Weights of a small mixture-of-experts language model, trained from scratch on English Wikipedia.
Experts: 128 experts in each of 13 layers, 2 picks a token, a sigmoid router.
Training: a variant of Adam for the experts, 244M tokens, 7432 steps.
Below are experts of layer 7 (counted from 0) of a mixture-of-experts language model. Rows are named router (the router's row for the expert), gate (a neuron's input weights, with its number), up (a neuron's input weights, with its number) and show model dimensions 0-95. Each number is 200 + 40 x the weight over its row's rms, rounded and kept within 0 to 999.
Before each expert's rows: "comes after" lists some tokens at least twice as common just before its tokens as in all text. This comes from a sample of Wikipedia text that the model never trained on. Tokens count by the router's weight.

# expert 2
comes after: " |", "-", " the", "|", ":", ";"
router,102,131,168,227,167,271,239,190,253,182,234,162,131,219,201,210,179,186,208,174,163,134,231,248,170,154,211,234,199,227,151,247,212,255,285,200,211,195,139,238,215,179,192,255,219,241,175,208,262,227,155,254,182,214,263,166,158,260,182,166,234,295,154,140,218,240,210,187,244,159,261,196,242,244,240,235,216,220,230,238,152,113,210,225,206,181,213,183,155,196,151,213,229,201,250,190
gate0,171,193,147,186,203,215,220,199,189,167,202,230,197,200,250,152,219,156,158,187,198,215,223,228,193,205,162,164,189,215,191,208,110,255,214,167,176,202,180,112,199,200,231,190,218,274,262,174,216,229,186,209,170,137,295,175,112,238,273,207,229,163,169,267,174,240,205,159,160,180,198,249,232,175,259,268,171,161,220,213,188,149,199,257,216,180,104,179,247,229,128,192,200,254,315,217
up0,269,169,228,178,190,188,169,185,243,198,158,129,207,236,180,181,160,202,261,237,169,194,175,194,187,178,192,229,246,195,199,205,266,161,196,219,232,258,224,287,266,214,207,163,129,119,179,199,232,204,231,220,223,266,127,205,273,198,134,243,121,174,204,116,188,221,197,219,245,273,234,181,169,203,135,139,199,273,199,179,182,214,220,240,216,212,288,214,155,202,176,153,135,176,153,196
gate1,193,230,137,225,188,223,258,240,204,174,277,216,207,202,187,274,233,167,225,200,209,164,213,267,233,194,196,234,207,203,132,132,216,245,170,243,228,194,163,173,112,210,238,209,243,220,161,198,197,255,210,181,256,169,174,194,206,209,201,172,183,252,213,194,238,245,136,190,108,305,252,176,162,209,180,171,217,129,163,166,124,175,209,241,190,230,232,219,212,126,185,277,274,234,273,179
up1,152,220,151,227,206,211,230,173,196,191,187,150,134,226,187,155,251,242,169,226,162,200,165,172,246,190,254,185,224,248,196,276,160,164,236,134,163,199,273,245,243,250,179,180,161,167,240,193,144,209,225,211,104,260,269,276,167,226,170,162,117,213,235,180,225,229,206,191,244,177,173,251,225,214,272,172,236,179,231,181,296,173,177,241,223,177,237,202,204,215,274,188,173,235,166,272
gate2,177,261,259,199,226,221,188,213,159,249,165,255,185,207,149,277,187,255,169,235,175,175,154,215,118,280,164,239,165,210,256,232,201,184,194,254,157,182,225,215,193,215,250,239,232,252,206,238,164,202,176,221,267,173,282,238,260,143,185,225,244,183,200,226,170,168,129,182,267,226,236,239,206,181,259,233,221,100,193,198,169,213,234,204,287,156,240,184,219,205,172,113,200,175,200,171
up2,140,224,267,175,223,249,231,250,206,184,209,212,181,205,167,221,136,173,233,235,138,114,164,239,148,192,184,255,197,169,160,225,103,120,246,189,223,232,197,271,198,213,169,280,256,152,216,216,218,180,135,163,206,181,203,228,264,134,229,154,275,248,215,204,293,194,197,172,218,222,230,270,196,212,191,245,212,151,174,179,210,219,257,190,184,251,174,144,203,214,187,168,220,257,182,243
gate3,225,238,201,217,220,192,262,169,198,161,212,151,250,163,209,150,194,123,246,198,184,201,215,231,237,216,186,185,314,242,240,250,199,181,208,232,176,139,193,283,178,172,201,227,185,179,226,153,233,260,244,197,156,215,127,259,167,204,223,143,169,265,229,261,207,209,149,158,202,223,232,185,137,203,224,284,184,169,229,234,292,133,225,229,165,153,165,168,246,190,264,211,233,197,158,260
up3,272,200,272,255,137,206,180,241,155,217,220,188,225,165,207,208,230,244,214,203,199,259,141,198,279,220,214,229,225,200,144,187,210,185,224,170,213,203,180,177,241,176,131,192,242,240,118,248,212,250,216,247,210,236,128,208,317,148,216,206,194,242,237,225,246,171,240,277,180,144,163,170,248,274,164,182,154,274,210,164,173,221,173,200,241,173,189,205,198,186,213,280,211,121,214,217
gate4,219,277,169,234,211,229,231,135,209,226,237,167,158,233,148,195,251,255,145,233,214,144,225,191,178,233,164,117,271,263,69,204,206,221,218,241,172,122,186,269,136,221,131,173,174,241,255,169,243,175,194,199,185,243,252,203,200,189,198,199,266,111,239,236,153,221,224,200,220,217,171,165,230,252,192,204,190,236,182,214,219,206,216,186,180,178,197,203,109,222,211,180,213,149,199,155
up4,229,231,217,174,257,119,231,234,232,256,192,171,251,241,193,179,233,227,203,214,227,175,229,180,202,239,182,201,270,166,236,286,194,215,195,190,219,213,180,235,204,196,126,173,145,231,348,160,198,172,195,211,234,212,178,219,265,200,158,234,241,190,181,204,242,174,204,134,214,104,226,159,186,204,181,271,187,243,175,273,181,182,190,188,185,271,183,269,166,259,238,212,122,157,203,162
gate5,165,179,241,168,219,218,223,166,201,210,219,284,252,138,176,208,135,150,150,226,238,201,185,236,242,210,168,216,297,200,190,209,141,221,246,195,205,117,143,264,237,215,151,202,206,168,153,175,190,220,219,277,184,246,237,139,256,179,181,248,182,228,232,244,207,202,123,192,144,215,174,118,209,218,190,230,229,209,174,275,129,196,202,228,212,227,188,237,195,226,146,297,196,222,281,187
up5,181,258,171,255,236,207,192,284,285,290,146,229,138,208,274,167,151,207,206,170,219,214,152,200,222,234,159,172,215,197,214,168,225,150,160,187,191,159,215,116,190,262,198,146,214,227,164,234,165,199,195,172,207,157,121,204,181,202,187,180,225,161,118,209,220,146,198,214,239,197,200,170,220,199,157,173,204,145,239,121,272,155,225,123,166,182,270,170,178,286,226,221,183,161,200,216
gate6,146,230,181,223,228,183,217,245,252,201,150,161,217,234,152,212,222,210,142,184,170,141,176,184,209,152,229,165,227,193,251,168,226,187,316,163,158,261,214,204,241,153,259,169,243,178,245,157,206,200,182,188,210,191,191,171,143,208,115,226,195,215,181,200,208,239,245,171,298,246,216,181,194,175,185,211,231,238,273,150,156,242,212,234,212,211,189,168,267,278,207,93,260,189,116,195
up6,245,127,138,166,179,201,213,246,204,204,221,185,172,183,272,251,137,172,231,220,171,189,243,247,226,221,227,195,300,160,165,188,162,201,158,232,312,183,154,151,133,236,158,262,169,238,202,234,224,196,264,209,216,197,161,192,233,249,242,190,233,261,195,260,229,156,198,248,176,148,212,224,189,175,250,198,192,178,124,230,198,139,222,199,180,274,116,210,252,186,173,243,227,245,224,220
gate7,138,122,193,173,176,168,211,188,239,208,172,206,274,164,243,249,187,266,204,213,258,167,258,219,234,235,213,162,180,154,257,223,204,208,200,168,192,154,219,160,190,213,129,200,202,163,153,239,187,163,256,267,236,236,178,193,185,195,259,195,209,195,187,151,247,168,232,181,202,228,170,275,227,206,153,188,200,238,180,87,162,124,187,208,235,209,184,206,200,160,146,131,221,248,287,309
up7,228,202,183,169,192,202,221,158,127,151,142,113,131,222,186,206,157,231,174,215,174,161,179,200,146,188,210,182,210,142,222,173,222,165,253,211,183,281,240,204,210,158,161,153,181,180,242,165,160,251,125,195,190,141,204,196,170,244,171,211,137,216,138,199,205,179,240,272,167,209,183,257,176,174,227,190,162,214,167,238,93,240,207,209,223,240,209,172,250,187,217,161,233,75,139,140
gate8,194,218,157,211,186,183,200,215,258,238,225,191,149,189,200,209,257,175,180,200,176,124,133,226,239,211,189,195,170,135,184,142,239,227,251,188,193,219,190,215,255,180,191,151,208,231,212,215,175,233,168,208,214,124,222,245,212,211,164,200,175,164,119,205,233,212,167,147,125,244,292,301,237,210,193,281,174,261,188,177,191,164,152,210,179,278,236,250,169,228,209,313,227,246,160,139
up8,184,264,198,225,180,182,171,277,278,192,225,179,163,240,169,236,212,189,185,196,201,163,186,177,224,124,266,189,163,113,109,185,246,203,303,162,184,122,281,220,234,204,227,157,162,214,170,161,182,170,189,269,211,203,192,210,181,175,216,168,167,136,192,260,166,211,212,185,212,192,286,220,209,232,201,255,199,271,236,262,137,194,155,221,239,209,225,199,160,171,163,255,191,147,170,157
gate9,137,282,211,199,209,130,130,219,207,181,200,101,162,212,231,201,215,238,193,220,230,225,256,264,196,213,157,186,130,217,252,182,216,206,208,254,220,156,193,220,170,155,253,214,165,178,176,238,191,146,137,236,227,227,186,215,286,136,150,215,190,142,157,173,188,190,192,165,181,163,245,154,236,151,184,258,156,184,177,90,216,231,213,182,279,188,253,244,224,269,183,234,157,206,195,234
up9,100,149,300,216,221,212,171,229,250,200,220,197,276,167,257,160,160,220,249,190,158,249,215,218,237,159,209,243,144,175,175,232,186,239,277,202,270,136,190,172,168,190,161,214,157,228,212,193,196,181,211,273,175,158,204,180,274,242,235,149,174,295,229,221,189,228,165,206,151,159,201,188,217,164,205,195,252,207,140,130,167,234,256,147,252,205,231,179,173,148,195,207,190,173,225,261
gate10,185,185,185,177,189,227,157,188,168,202,141,173,188,240,205,202,226,201,139,197,176,227,274,248,231,177,238,219,182,144,246,170,182,181,272,165,214,260,166,229,242,162,237,290,157,321,206,220,255,201,208,265,252,199,219,219,232,219,156,273,156,244,263,239,219,199,195,141,224,162,262,220,184,182,195,221,216,192,223,217,144,190,178,176,253,198,202,182,142,227,170,214,208,231,88,296
up10,136,171,275,231,204,280,216,187,197,216,230,236,209,174,167,240,216,216,178,188,213,210,169,194,206,200,191,134,202,303,294,197,182,271,106,214,188,183,257,292,216,210,262,282,169,283,218,212,161,248,152,261,178,161,245,161,141,215,192,205,245,195,222,246,200,132,226,186,173,208,175,187,194,139,231,187,218,180,170,229,177,175,279,190,180,184,163,203,205,191,159,209,156,134,231,215
gate11,96,217,232,229,180,223,197,222,228,169,282,98,162,237,240,195,244,234,306,196,227,231,234,201,182,191,174,216,198,201,176,239,255,172,202,258,211,145,185,214,188,259,133,223,175,273,202,239,162,252,167,167,225,194,230,218,224,248,225,139,188,311,176,260,234,215,155,203,171,194,113,242,192,214,243,170,238,195,136,193,163,209,186,209,150,235,272,178,164,196,225,196,178,209,182,194
up11,170,182,222,207,216,214,200,167,209,202,212,108,171,202,204,118,280,163,237,196,212,236,234,207,79,221,217,257,202,243,175,208,276,196,254,136,223,180,182,167,237,225,224,210,166,223,213,190,197,233,220,175,229,264,140,214,246,212,154,173,212,282,145,182,214,226,207,284,231,179,191,194,189,233,237,148,153,249,168,193,264,196,242,240,153,172,240,181,306,202,237,202,115,159,174,186
gate12,227,226,279,234,209,142,102,211,239,215,254,120,201,184,212,241,252,195,228,204,172,184,183,204,239,149,210,253,157,141,182,257,135,227,260,176,229,191,223,225,239,163,220,220,178,218,208,227,188,177,168,267,272,178,263,245,209,171,155,219,264,295,168,199,161,257,266,171,177,240,208,247,232,222,285,241,205,194,251,206,165,139,219,191,196,187,247,184,176,252,186,177,127,215,196,172
up12,201,162,227,213,154,143,132,212,214,181,221,157,159,177,189,211,153,170,255,161,189,207,220,241,215,198,203,203,186,189,193,256,183,273,179,253,253,175,234,185,158,171,215,202,153,189,150,267,227,170,265,236,217,241,305,215,271,198,164,223,230,250,192,214,130,212,235,173,146,183,177,135,243,198,285,209,250,175,165,216,187,186,261,180,234,201,230,249,199,277,217,309,171,167,114,228
gate13,176,299,169,194,264,200,207,256,225,192,176,197,162,146,225,214,198,164,187,179,233,287,296,205,270,297,183,174,173,160,146,176,169,181,299,198,166,162,208,167,183,165,190,209,171,204,190,179,150,225,224,185,201,145,195,174,171,230,184,245,203,173,238,295,183,174,176,168,237,163,182,222,202,136,143,185,162,166,151,222,233,189,253,228,209,245,207,176,180,225,243,217,272,271,281,191
up13,258,129,173,194,171,211,236,188,252,239,205,187,196,233,153,160,149,276,269,142,238,130,127,215,120,186,187,193,218,200,281,198,222,169,137,196,237,254,225,172,202,183,260,243,196,210,165,197,239,140,170,144,192,211,187,228,160,150,120,219,85,239,205,177,213,169,184,254,228,176,177,193,172,225,234,115,199,223,210,189,126,177,210,262,204,222,233,185,213,214,263,165,219,175,168,195
gate14,159,202,160,210,150,176,243,160,190,179,176,162,222,230,129,228,277,198,174,176,242,176,191,215,131,132,241,151,222,220,227,175,204,228,273,230,185,209,258,200,230,150,305,249,207,239,148,252,189,225,194,201,156,211,225,262,166,194,146,201,182,211,199,174,129,194,265,189,288,251,211,193,204,193,173,170,261,214,229,179,121,268,174,252,235,169,200,134,163,229,244,195,263,168,145,160
up14,228,189,234,157,189,190,188,247,246,229,211,241,226,158,225,235,120,204,209,229,180,208,248,231,314,288,171,213,197,172,212,198,220,158,121,249,270,190,215,201,207,229,145,215,194,207,237,230,184,172,195,158,252,242,198,175,197,195,229,224,226,188,181,170,289,185,198,210,88,212,231,210,148,188,279,207,129,179,155,169,239,111,182,188,189,193,167,188,220,245,185,282,175,290,234,194
gate15,151,172,246,200,201,186,217,231,159,81,232,212,168,173,149,258,151,211,181,208,128,163,297,201,153,198,149,237,128,249,276,191,227,194,253,270,191,235,206,217,287,237,102,200,203,213,192,129,178,191,149,266,150,189,182,211,194,203,213,171,207,188,166,169,179,202,171,229,212,210,191,202,209,232,214,188,159,205,160,182,143,156,303,189,152,240,185,193,150,202,152,169,197,159,177,211
up15,180,230,188,209,169,228,244,187,259,248,103,217,154,194,202,220,194,196,194,166,210,114,245,211,164,160,303,227,188,112,183,213,259,192,183,140,171,189,155,181,217,194,237,196,226,203,217,151,240,182,160,209,214,202,173,150,230,244,166,225,176,206,239,166,166,214,246,232,276,290,215,180,180,154,211,128,241,199,237,218,142,193,289,264,238,223,120,187,207,236,152,195,261,205,197,135
gate16,221,125,220,206,185,205,192,199,242,235,186,241,182,182,190,226,176,191,187,231,231,126,332,253,199,225,188,244,222,315,201,252,189,246,228,202,228,141,232,183,285,160,139,188,173,190,203,164,217,214,181,253,174,176,210,89,182,227,196,245,139,191,234,244,231,179,239,203,157,226,221,131,177,200,180,196,267,191,186,259,172,193,122,194,218,225,176,209,239,218,206,282,229,259,181,200
up16,180,174,160,205,223,246,228,181,211,246,175,146,211,177,273,192,219,223,224,210,135,195,83,185,244,219,161,98,188,193,211,245,140,173,238,221,147,202,208,174,134,241,219,260,200,245,201,171,194,232,198,201,201,166,181,276,229,149,257,158,190,220,141,210,172,239,162,205,206,200,260,246,252,229,209,162,144,148,243,97,185,274,209,217,247,202,204,176,160,181,182,98,187,228,208,204
gate17,138,175,179,185,178,221,216,250,201,151,166,200,224,244,264,201,90,164,165,160,139,195,218,202,255,204,222,272,300,239,212,231,193,215,289,236,253,193,277,214,223,216,188,200,162,184,143,254,271,241,143,214,191,192,256,244,223,242,194,184,183,178,200,239,182,190,200,288,217,175,205,219,262,204,180,243,177,173,193,246,182,242,127,208,200,188,276,195,168,145,180,161,225,244,139,230
up17,143,186,216,249,210,169,205,221,276,127,230,204,199,175,263,245,205,160,224,252,167,253,98,182,251,221,191,163,231,220,172,197,163,223,228,204,184,211,212,255,205,224,140,216,214,202,162,223,220,289,126,170,199,157,274,209,188,162,112,129,239,253,179,218,230,199,227,249,133,142,186,249,249,192,280,220,200,130,180,186,167,209,207,181,184,256,249,216,154,166,195,160,200,212,261,177
gate18,211,139,258,228,210,234,259,240,211,216,206,156,82,260,191,154,235,184,137,207,233,146,256,146,133,218,192,192,235,123,229,202,243,226,215,205,268,233,178,165,183,213,164,213,143,198,203,222,182,184,202,162,282,157,144,235,196,202,214,215,215,245,147,248,248,163,228,179,173,272,160,241,200,206,217,182,225,259,185,238,164,187,154,215,233,244,194,193,206,181,171,266,305,226,129,215
up18,268,256,263,160,154,212,251,226,137,176,202,189,186,155,184,197,176,185,219,208,142,220,176,179,204,211,166,196,234,218,141,228,244,240,187,152,189,233,240,187,184,222,172,282,153,187,174,231,204,172,162,226,159,315,226,244,188,148,191,160,193,149,147,173,204,210,163,219,254,148,213,186,201,278,232,192,177,182,222,190,184,293,245,161,253,226,184,244,178,299,167,147,161,153,132,130
gate19,157,145,187,205,195,251,177,165,153,156,83,258,222,185,235,176,241,205,202,158,237,174,241,219,214,205,200,151,224,157,187,163,117,232,188,251,184,217,224,261,174,136,133,236,177,175,251,250,194,222,253,173,129,237,200,191,164,158,213,223,232,239,280,226,194,201,315,232,207,166,182,202,234,89,206,221,217,145,214,237,207,169,163,171,248,133,203,229,209,201,264,219,196,209,199,184
up19,143,199,271,193,191,164,174,206,181,193,224,199,205,166,185,204,161,169,202,257,200,196,173,165,214,200,198,147,173,204,248,167,123,276,147,287,248,225,207,221,207,149,165,245,200,247,270,289,173,198,193,189,132,230,245,192,266,177,179,203,179,249,215,219,129,199,286,204,166,194,184,198,205,185,264,198,180,80,237,188,215,140,140,121,203,213,176,273,163,207,217,254,200,207,229,149
gate20,149,147,99,167,225,171,235,193,154,222,225,223,225,191,160,264,222,272,199,264,248,156,317,220,166,203,206,167,176,260,252,152,250,159,274,146,258,154,215,173,205,179,203,230,254,207,232,172,223,162,249,199,231,226,158,187,247,184,247,209,167,194,159,153,259,132,251,164,256,185,206,176,215,143,197,201,221,195,170,183,168,210,125,239,256,186,191,166,198,263,206,166,241,208,211,175
up20,193,203,271,138,230,220,235,150,221,144,140,173,146,214,255,252,222,172,172,207,176,255,156,182,208,145,250,161,242,164,206,177,250,167,255,232,151,195,173,224,200,226,296,199,191,301,152,249,180,174,186,176,185,92,193,169,156,253,184,212,206,227,227,208,119,264,199,210,156,223,238,236,245,168,198,172,207,143,197,218,268,231,237,182,252,246,166,192,167,147,181,161,170,217,152,221
gate21,163,89,213,191,146,182,190,179,253,241,177,255,205,166,225,252,109,229,168,212,175,220,239,218,201,181,183,196,234,246,140,240,233,317,252,178,201,156,251,231,198,222,238,242,203,266,206,195,230,236,216,214,153,263,250,178,150,266,239,261,253,257,205,166,258,233,237,268,195,208,216,179,220,113,162,238,222,182,225,232,150,152,234,207,194,247,182,170,198,176,195,209,242,164,195,216
up21,158,129,270,218,178,219,197,204,180,193,198,200,232,194,178,251,63,195,213,190,170,195,200,195,198,134,207,221,281,232,120,254,199,274,199,191,166,103,203,266,213,245,194,294,135,221,247,213,232,229,178,189,174,258,276,225,186,186,235,182,190,274,225,182,194,254,190,211,211,235,254,197,227,156,167,163,215,170,185,259,195,171,268,168,223,242,164,194,158,179,204,207,169,193,198,262
gate22,268,196,177,217,184,201,182,188,212,154,289,241,261,191,178,195,225,250,200,207,207,158,243,218,239,180,169,245,172,175,178,255,163,97,218,227,212,164,244,278,191,241,174,188,236,197,116,170,185,229,188,223,132,193,277,244,170,182,222,178,185,211,228,178,147,207,171,196,161,284,209,288,149,115,218,205,194,130,183,217,93,155,223,197,232,250,205,252,203,203,197,133,214,173,194,201
up22,177,195,156,203,194,199,163,181,170,192,176,171,191,225,236,216,224,228,161,192,232,242,202,263,134,248,190,182,239,148,250,218,134,219,164,208,216,230,134,204,208,228,179,256,258,224,237,277,201,219,195,212,201,107,139,219,256,258,210,198,177,224,219,252,258,176,193,129,131,141,166,219,231,138,300,222,252,153,211,144,211,197,191,199,204,230,240,191,256,161,240,282,220,293,247,224
gate23,168,189,207,184,183,203,141,250,225,208,191,181,158,216,217,161,230,219,188,191,220,186,278,232,206,201,185,166,197,239,220,226,250,213,308,204,217,168,198,150,258,185,239,170,188,161,132,233,212,190,131,278,293,209,114,218,215,168,111,157,182,214,255,248,179,205,182,191,122,201,161,166,210,173,199,254,170,233,177,233,165,247,163,187,209,190,256,225,201,117,172,261,284,236,222,272
up23,184,214,274,166,198,236,193,202,181,216,238,268,259,194,230,189,216,214,165,203,256,205,224,234,143,162,204,192,167,212,234,186,272,196,282,181,180,138,177,165,193,200,161,246,217,187,127,190,161,226,156,272,246,190,141,223,185,202,168,149,242,250,234,197,196,183,191,209,122,224,208,137,197,224,248,223,203,226,186,181,97,215,132,115,195,121,207,237,171,131,212,219,307,222,160,241
gate24,161,309,233,219,241,175,230,218,233,154,246,90,158,180,251,241,223,194,196,206,167,216,254,246,204,198,163,225,228,223,199,192,195,166,266,239,249,151,281,239,251,198,263,142,191,197,202,204,223,200,99,232,233,189,195,179,217,244,242,166,198,173,233,209,237,202,229,232,209,231,273,180,231,204,167,227,140,163,160,121,221,206,201,158,187,233,218,238,247,235,196,165,188,196,256,93
up24,226,161,200,255,198,169,174,156,176,184,234,268,253,180,210,157,155,245,244,196,216,182,171,197,216,282,163,203,235,213,213,230,189,181,215,233,209,153,220,221,220,220,104,185,188,231,207,203,155,211,142,221,239,207,196,141,217,158,191,248,222,162,225,208,187,245,132,272,140,173,243,177,144,154,267,247,168,101,161,160,231,235,151,205,238,181,266,241,236,113,221,238,110,142,199,237
gate25,132,192,179,251,208,152,194,270,132,162,269,217,180,224,220,269,226,154,131,187,179,103,224,262,177,254,210,215,201,219,244,220,232,232,161,227,247,213,230,238,178,211,190,225,210,240,186,254,236,212,112,175,172,302,238,186,206,186,231,177,148,194,183,152,234,125,159,193,193,195,237,217,195,161,133,144,186,177,176,136,132,177,223,127,175,238,199,236,264,185,199,216,201,254,228,178
up25,178,201,209,192,242,169,183,227,197,192,249,280,278,167,210,191,218,244,174,240,197,244,193,158,178,167,279,160,219,248,173,167,149,205,201,252,205,205,222,155,200,137,139,223,250,181,135,195,163,207,215,270,186,100,180,126,194,187,214,166,201,236,190,238,191,157,229,208,129,192,173,162,241,197,260,165,225,205,211,297,174,216,244,152,155,165,313,141,133,153,223,226,213,163,208,200
gate26,170,228,219,220,164,143,223,196,213,199,197,195,167,208,161,214,237,173,161,199,247,121,242,114,137,174,213,195,186,236,213,216,159,264,244,279,181,187,231,242,243,152,234,203,157,207,163,148,188,190,196,240,169,242,241,202,165,196,172,215,204,169,191,177,82,207,211,207,246,209,227,182,230,293,163,259,264,280,200,203,155,224,162,241,240,170,186,178,136,241,204,259,276,204,149,113
up26,143,199,250,164,274,224,265,178,167,203,177,235,134,205,230,150,222,165,236,256,210,263,179,292,255,263,172,142,222,208,274,179,216,141,294,216,241,216,244,161,196,216,163,158,203,211,217,223,149,246,163,176,240,158,232,208,210,166,228,178,187,231,225,244,235,154,224,225,166,192,190,175,137,161,202,216,114,116,162,168,151,199,245,163,178,189,195,253,178,277,187,210,247,188,233,204
gate27,123,187,154,176,189,217,220,202,155,174,235,174,233,208,180,145,295,271,224,180,235,173,243,194,149,139,177,214,182,268,268,186,257,244,178,222,188,186,245,208,180,111,203,130,230,168,194,234,181,235,177,186,209,232,203,198,212,163,162,218,170,226,212,257,159,224,173,292,231,254,224,133,202,172,195,255,192,223,191,205,128,286,171,201,171,197,217,229,168,191,244,196,206,325,179,143
up27,266,164,165,239,251,165,174,202,206,213,237,257,298,223,234,243,213,181,156,208,172,249,173,146,230,193,175,283,193,208,142,272,169,286,149,204,159,210,248,244,219,153,193,166,164,175,183,149,230,180,195,221,215,166,231,266,202,140,233,155,191,212,207,137,248,240,270,196,143,209,166,141,139,235,219,244,210,212,187,156,252,149,160,155,193,142,237,210,187,183,174,164,197,261,258,158
gate28,64,179,183,230,262,173,185,180,211,219,137,243,211,228,217,192,190,79,206,236,242,181,193,170,208,212,186,150,231,179,244,166,141,245,228,187,203,201,162,268,206,223,188,204,251,254,225,242,222,176,233,165,183,191,129,191,86,171,184,153,225,217,140,207,194,244,206,174,258,185,170,207,187,161,189,239,172,254,228,219,258,172,207,213,200,232,147,282,156,237,184,128,145,202,223,173
up28,106,180,210,181,214,217,172,202,232,235,211,215,239,186,253,229,193,140,209,171,180,177,149,260,167,231,225,177,204,212,256,155,203,258,242,209,180,132,184,209,133,220,137,154,226,217,217,204,237,178,206,176,178,151,135,166,129,201,217,98,253,201,159,219,137,265,184,133,182,198,187,169,250,156,268,211,200,224,231,256,235,231,172,212,140,220,200,141,227,283,193,110,143,153,205,192
gate29,189,240,169,205,232,195,194,199,261,179,216,215,217,215,258,216,168,190,172,174,202,200,230,181,166,159,217,239,228,229,223,170,300,160,285,212,229,201,204,241,278,157,227,206,206,237,177,171,246,180,172,263,226,230,181,203,206,192,182,178,165,193,112,153,213,249,241,158,226,259,293,124,231,243,207,193,281,259,212,114,157,166,126,158,230,186,175,186,142,284,192,162,247,228,196,143
up29,219,218,200,206,150,200,185,226,208,243,131,200,195,207,274,292,239,265,217,183,216,188,158,201,239,139,232,214,134,122,245,163,263,213,191,199,162,181,227,160,152,206,183,140,119,209,208,244,190,169,168,223,202,139,176,197,248,237,182,212,217,218,212,187,185,223,191,178,125,298,198,255,128,142,171,174,213,157,197,225,280,212,260,197,186,248,203,249,139,186,220,281,205,205,121,193
gate30,146,154,159,242,186,193,275,187,244,186,249,193,159,188,211,155,191,230,180,186,231,197,209,159,219,179,177,254,229,235,212,176,141,208,108,167,251,144,191,158,180,192,246,180,201,233,165,143,195,283,148,262,152,195,215,188,136,174,148,199,170,274,167,210,203,136,166,227,179,151,230,203,179,202,201,164,261,259,177,171,213,203,255,182,211,220,219,149,263,162,141,183,175,217,141,336
up30,200,145,243,200,136,125,248,182,244,221,226,187,237,180,189,208,168,278,213,161,234,217,225,201,201,124,223,264,193,181,205,159,159,230,188,101,288,133,181,175,246,219,208,192,143,196,210,136,179,295,150,229,208,176,203,139,249,162,155,198,148,258,239,202,272,180,212,245,178,180,214,205,154,221,148,209,221,251,148,225,140,244,237,184,225,211,188,168,196,203,179,213,156,172,111,214
gate31,160,162,237,264,215,211,267,151,139,183,212,206,178,200,176,244,203,252,220,225,238,207,218,217,237,149,138,194,186,138,170,202,166,201,219,180,237,165,275,223,166,183,228,271,261,159,171,195,222,233,246,154,142,239,173,177,249,218,234,197,175,190,232,222,205,229,121,201,265,144,163,219,150,232,113,182,250,166,227,183,196,257,135,179,192,197,148,250,124,157,235,147,211,203,90,187
up31,168,173,162,139,179,249,258,179,180,239,149,200,218,223,196,221,161,298,182,146,184,220,175,216,186,172,221,265,173,160,275,149,212,241,143,198,163,219,214,106,217,178,192,189,159,146,217,187,159,157,169,243,209,138,317,173,195,237,173,199,199,208,257,189,144,208,191,253,165,151,139,209,168,194,186,186,178,163,178,238,211,283,196,246,215,281,241,195,188,162,160,125,178,154,163,229
gate32,192,216,149,258,211,169,198,254,216,113,162,185,140,189,211,182,282,201,270,176,219,190,181,168,212,167,255,254,211,223,234,228,151,235,232,201,152,193,310,178,247,212,246,160,220,200,192,158,212,278,208,293,235,190,164,222,236,216,204,172,200,282,242,253,155,215,186,240,97,209,165,247,245,205,243,221,199,167,138,229,205,155,161,157,151,155,229,236,187,188,160,251,226,212,178,199
up32,208,179,201,206,219,233,205,219,200,291,180,272,232,191,178,148,170,185,259,223,148,174,158,180,187,192,211,222,164,196,117,173,231,225,197,203,166,212,186,198,233,201,187,174,188,218,248,181,204,198,242,162,236,160,154,187,110,222,183,236,205,166,167,160,240,203,138,217,66,311,228,194,156,172,168,186,181,204,223,302,230,239,215,143,239,263,235,229,236,164,224,238,192,240,293,162
gate33,201,194,140,222,194,175,219,234,156,211,218,230,227,191,258,193,207,205,128,190,166,149,234,224,202,242,206,222,159,235,226,149,155,191,236,273,167,220,147,220,232,222,207,187,209,346,140,229,170,198,199,158,262,146,208,154,188,188,182,194,199,244,209,244,197,234,170,161,102,229,170,234,233,170,168,201,154,189,162,152,234,220,234,249,204,244,268,166,142,187,230,211,277,225,280,288
up33,247,181,227,173,225,175,167,215,266,211,290,162,175,230,244,265,170,196,167,180,213,252,238,185,189,142,216,211,198,164,219,158,182,166,180,165,244,177,228,225,165,200,303,145,214,144,153,180,193,140,286,227,145,202,270,250,304,179,184,182,217,262,234,184,163,218,203,177,262,197,202,205,171,240,173,237,218,264,167,152,170,199,183,201,221,214,127,172,205,188,237,287,226,127,188,158
gate34,129,230,252,218,209,245,210,235,232,167,262,141,212,242,228,160,252,230,268,252,231,254,208,169,157,187,236,247,201,280,214,209,266,190,202,255,208,146,240,206,221,158,192,158,192,165,224,180,199,221,168,192,202,206,161,183,247,208,236,217,155,165,196,181,273,162,115,192,160,219,231,276,208,220,155,142,209,252,146,105,186,159,193,268,218,244,274,186,183,119,179,246,197,222,151,204
up34,162,237,224,197,171,227,186,238,196,272,252,109,195,226,234,184,178,234,238,228,212,276,220,202,184,150,145,227,97,253,189,208,261,211,198,213,192,176,180,154,156,203,201,158,173,180,234,227,209,203,116,197,253,171,171,191,253,213,140,199,197,204,151,245,174,189,241,217,147,226,174,210,181,169,299,171,227,228,199,162,110,212,180,292,269,219,238,171,226,261,221,245,178,254,138,169
gate35,112,203,240,186,199,215,219,158,233,225,214,212,200,163,170,215,222,222,184,174,224,234,200,202,167,185,159,247,230,125,151,177,144,240,184,280,204,148,103,275,262,210,150,215,277,197,196,189,169,198,253,293,170,242,156,186,202,264,205,186,226,151,124,208,138,206,166,143,214,184,200,244,248,258,217,239,211,205,200,240,153,188,204,104,275,239,190,162,205,174,189,229,187,164,181,252
up35,230,152,200,220,180,212,171,126,211,223,227,224,294,188,153,125,249,208,230,229,238,205,309,213,207,231,154,231,309,195,114,164,176,305,150,160,233,121,154,227,204,158,226,190,203,157,194,125,161,213,181,203,224,200,172,181,177,270,220,156,234,192,191,182,175,173,210,185,261,145,160,216,241,201,174,199,209,183,234,167,181,197,267,214,149,241,162,187,155,194,187,181,194,208,135,196